Experts of a small language model: 176 squared ReGLU neurons an expert.
Below are experts of layer 8 (counted from 0) of a mixture-of-experts language model. Rows are named router (the router's row for the expert), gate (a neuron's input weights, with its number), up (a neuron's input weights, with its number), down (a neuron's output weights, with its number) and show model dimensions 0-223. Each number is 128 + 32 x the weight over its row's rms, rounded and kept within 0 to 255. Numbers have three digits each.
Before each expert's rows: a language model's description of what the expert responds to. This comes from a sample of Wikipedia text that the model never trained on.

# expert 17
It responds to: Line breaks, common verbs
router:090130128151069086142180104142166132124106126079105142081110142102112127117166125113082109150142127140155122138122101123099124057168092129096067130151177144127054144132143105123124096153108115176175109166182050201038164189127129114199123097134096152198089107185100118187173130168123156129141185154108153152137169090107079156090097159111107135179133113091157146178136122122068161100141112126141102123109131186170112086158124125105066108133168118139146110158101151138137086110179169138055180123091149131051142134135078146070185147115100090121132128110149131129123125147109168062134077169135164108142139088132115089107142127167116154081103100107075140141163106149155138120176
gate0:113151098117132165142118052136145173083157110127108138149094113151192081130119134101114104114110166154169097148095137103128028152114166120111130133117108123128109083153104162160148142126091102060178154086149174194123119114128141109150072086083121181071118063111120127158094153091076179132134133113094080186122117117118092154187121178172146109109193106080089118094152150143196117093183139119128175086116117142107140102142147130115121124112106126047169131121096135106096156167110134142118179109126107137104138172125077141146112119121102096166130104175173110122139140106148178089185148137102154184149118104177127110103110101084116049089128130079147052160239141148142153134124
up0:158138163144141066120158178134105096152099144103135110100166146106099135114151110127132181145111076118110149112149123154150196121122087122156163136155143154099166145095166073094117135129188169181109104183112074044146145147146147176123150188147130059178124184150143128085176122161181085138136100164150152081120124138156172076071121071098085123125084129159141115122103100090090102191089101167111064147130120118133109133100121107127108145140131117193092103126153125158135088093108105104172081141157150120152151089141176094114131144150137169096123129106072165128126072157123059177064118131157089093110128142075154152135125166165138199201116150180115183107055110126141090083128
down0:123135110074107129092170164185048133142087091136118111147133152136114110003125106164147151072068180134172127098146148158170142115107051147176150135121152164176144131124170113097137110150187110151132118121152134076122148127138199156128127144079084162101097108108191078112152158126145141142113070119087162079129187130097129096180174113095069147126133114199112149134143149110087109158115141149079179139128112079093102122111172109110143106118129101136037114092114109095122113119066101098139181147107139149108178112159111073180150120119088120173089126146132090147121111140116190121117149170159144070162179125100118164153156148149125102159109069151137137086112143136120086089080

# expert 22
It responds to: Line breaks
router:138129145110080131171140080124164099107052142065099139066122153133139093128054132148053131102094147162075115091125102140153105082125118106112093123096175133124090126163170133076132173160119083136164121169139107193048142201103128111192105118084146097161090142188092128159087162121116200136079163125137130156077210146062103120087142117144115139125157160127073142109141122134074120134124159106127134085136093098184079107174131151165114049147119138115168086139105128138155156106117124154110132103141160164106115140166088146166179129127103149174129124122177142109128158128145157171136107189116129112088158142117122128174145080128114104121078106060121097117151082196174141107178
gate1:183097157116129147179127102109107138142082146122127153134127148134128129118125102147122147081082137106156145152104143142143162129140140036106130182159123107137097115187093178110151128238119118138150098142121148153122130130117133100145110096079072122107138179177112139152117189123075089196142163114139129111138140072119187169179153097088161146161128166123107114070167092099142096126112173158147153095128075168041174128135134141165120116157077162197147107133123160106118136104105097092123107162096165136157136121135129119155175097119169151062160104130161099124169164138148140120053201115137158090150137146128124149185160133127119198139099106007125156140097089049123131132167
up1:154108154119107127126135103120124112105080148095160138105110139132093119101118084157121160072081130087099147161135125142115156139086121046095150163117120102132094113183127145107111142223101115146138110117145124138115134148130165131189100131157046115128068172175121122155088148115110142168132120129144103128123132071100215174152120106110212183155138174150068112024109065134153086163159136134132157095158057164040149135148103159149132106154122142195130082140134176138128125091088078128125110104076136134151133133114115108158183122122127168093125075097177131134147146152163147127085198105141158077130104140086124128170180140108102160105101085057120147123094098059124134149153
down1:095119107134099135159102162063149174130116158127110097070142116131158106002085164066155134133139147127118110183163121103104113160093155144092107133116106072132118135206167100144166145140127058158126130129032109199090143182149118094222154138139149109144148163178112106145156140155103086120051092126127085149148169170113086138140122136144101114156107128103130131092134103146075086124134108102118163162149112160148110114121153114121154086246105133141168143123075130108174170093159124109105145162134158123124100096142104079141162089124106162157145177119128158167104170096130150097137097155128135159135158170118082140123186120100147136122120132130186123055141068178115125095126

# expert 35
It responds to: Possessive pronouns
router:081159149127128105126159126100168126089086177087088125073134110130149097222059139138084108145132160174095102093177124126138133050149107117119077157141150139080166150154160099120134143141092105159095085180132072137042132155137145110062101134099119149158130158174105098150138149168134147092115122146118191139121185152150136119069116132101149146135094146134092171142125105113060140130131109105158086120116172150170081098152137123141105101091179186107094174116138115090144084156166133151139101122135153104047158119123101157098160149120146125122121149098154154097142132157161066077125153178142136093154161059145119125147098107153113135072108088054094104143146167123204211099185
gate0:102135164118177124007113119113090118124146172136169112119128136146116157163136117121118086090144092118138171104186113081097140147146142069138155126121108178132146140036177119103191127143190155143126146102150150122114116126165122139145180139151112087127147174151209172100117081103149114061187106123102096127121034176109106156107122141167119114137088060140090158135116131121123101082113104141108167093111088108104123124165130122191129111153163099138116117117055076053122149177085087066059110075180085138121163113187145120120118177127127125134067097107146133098079082143147116106116148114162114096173145155187155134149150115154118106125149145196158133097113131098091130139136
up0:154124157131144126086066143151126123159113168079158143178182141161059130119131093188091132127139128138148156201137119046090153156123159109130137121095134163151108157140171143127171157139087101128156172084167086077046121122163155129126189125114137090163161152168143140147090064183133151108140131141109104121126124170155099113109131174092068128176106110109108184163132120127105090101126133121129083128122102101117126111139181130113148128172158172117134132098056130150096117093079133114097076129098096108173153114124094129081153153156193126141097095105125112102136110133224074119119150160158143070177124108218107134117168103111131136074118180219156093087070156096084152123095
down0:131141152133122132136110092111113143098125146136077154133143186189171089110165155125131083093182131103148148071115091090131160162177145120096108119121143140085167178097078162079131148146106175087144170146173171154159163126069140120107166060102136060082147132158183155186106167128129171097170084119114173116151084099115138174100125152109103108132111149145208174113129075131146146135149123114111155088110085103098079135126160154119083126156148192084106133096165127143115154137091082102177093147140089094105157149131107147107095184106101116094176088136137149146128133123235130136110076115121128090133029130082116124149088132133170098105167196109124117147062112141080129164079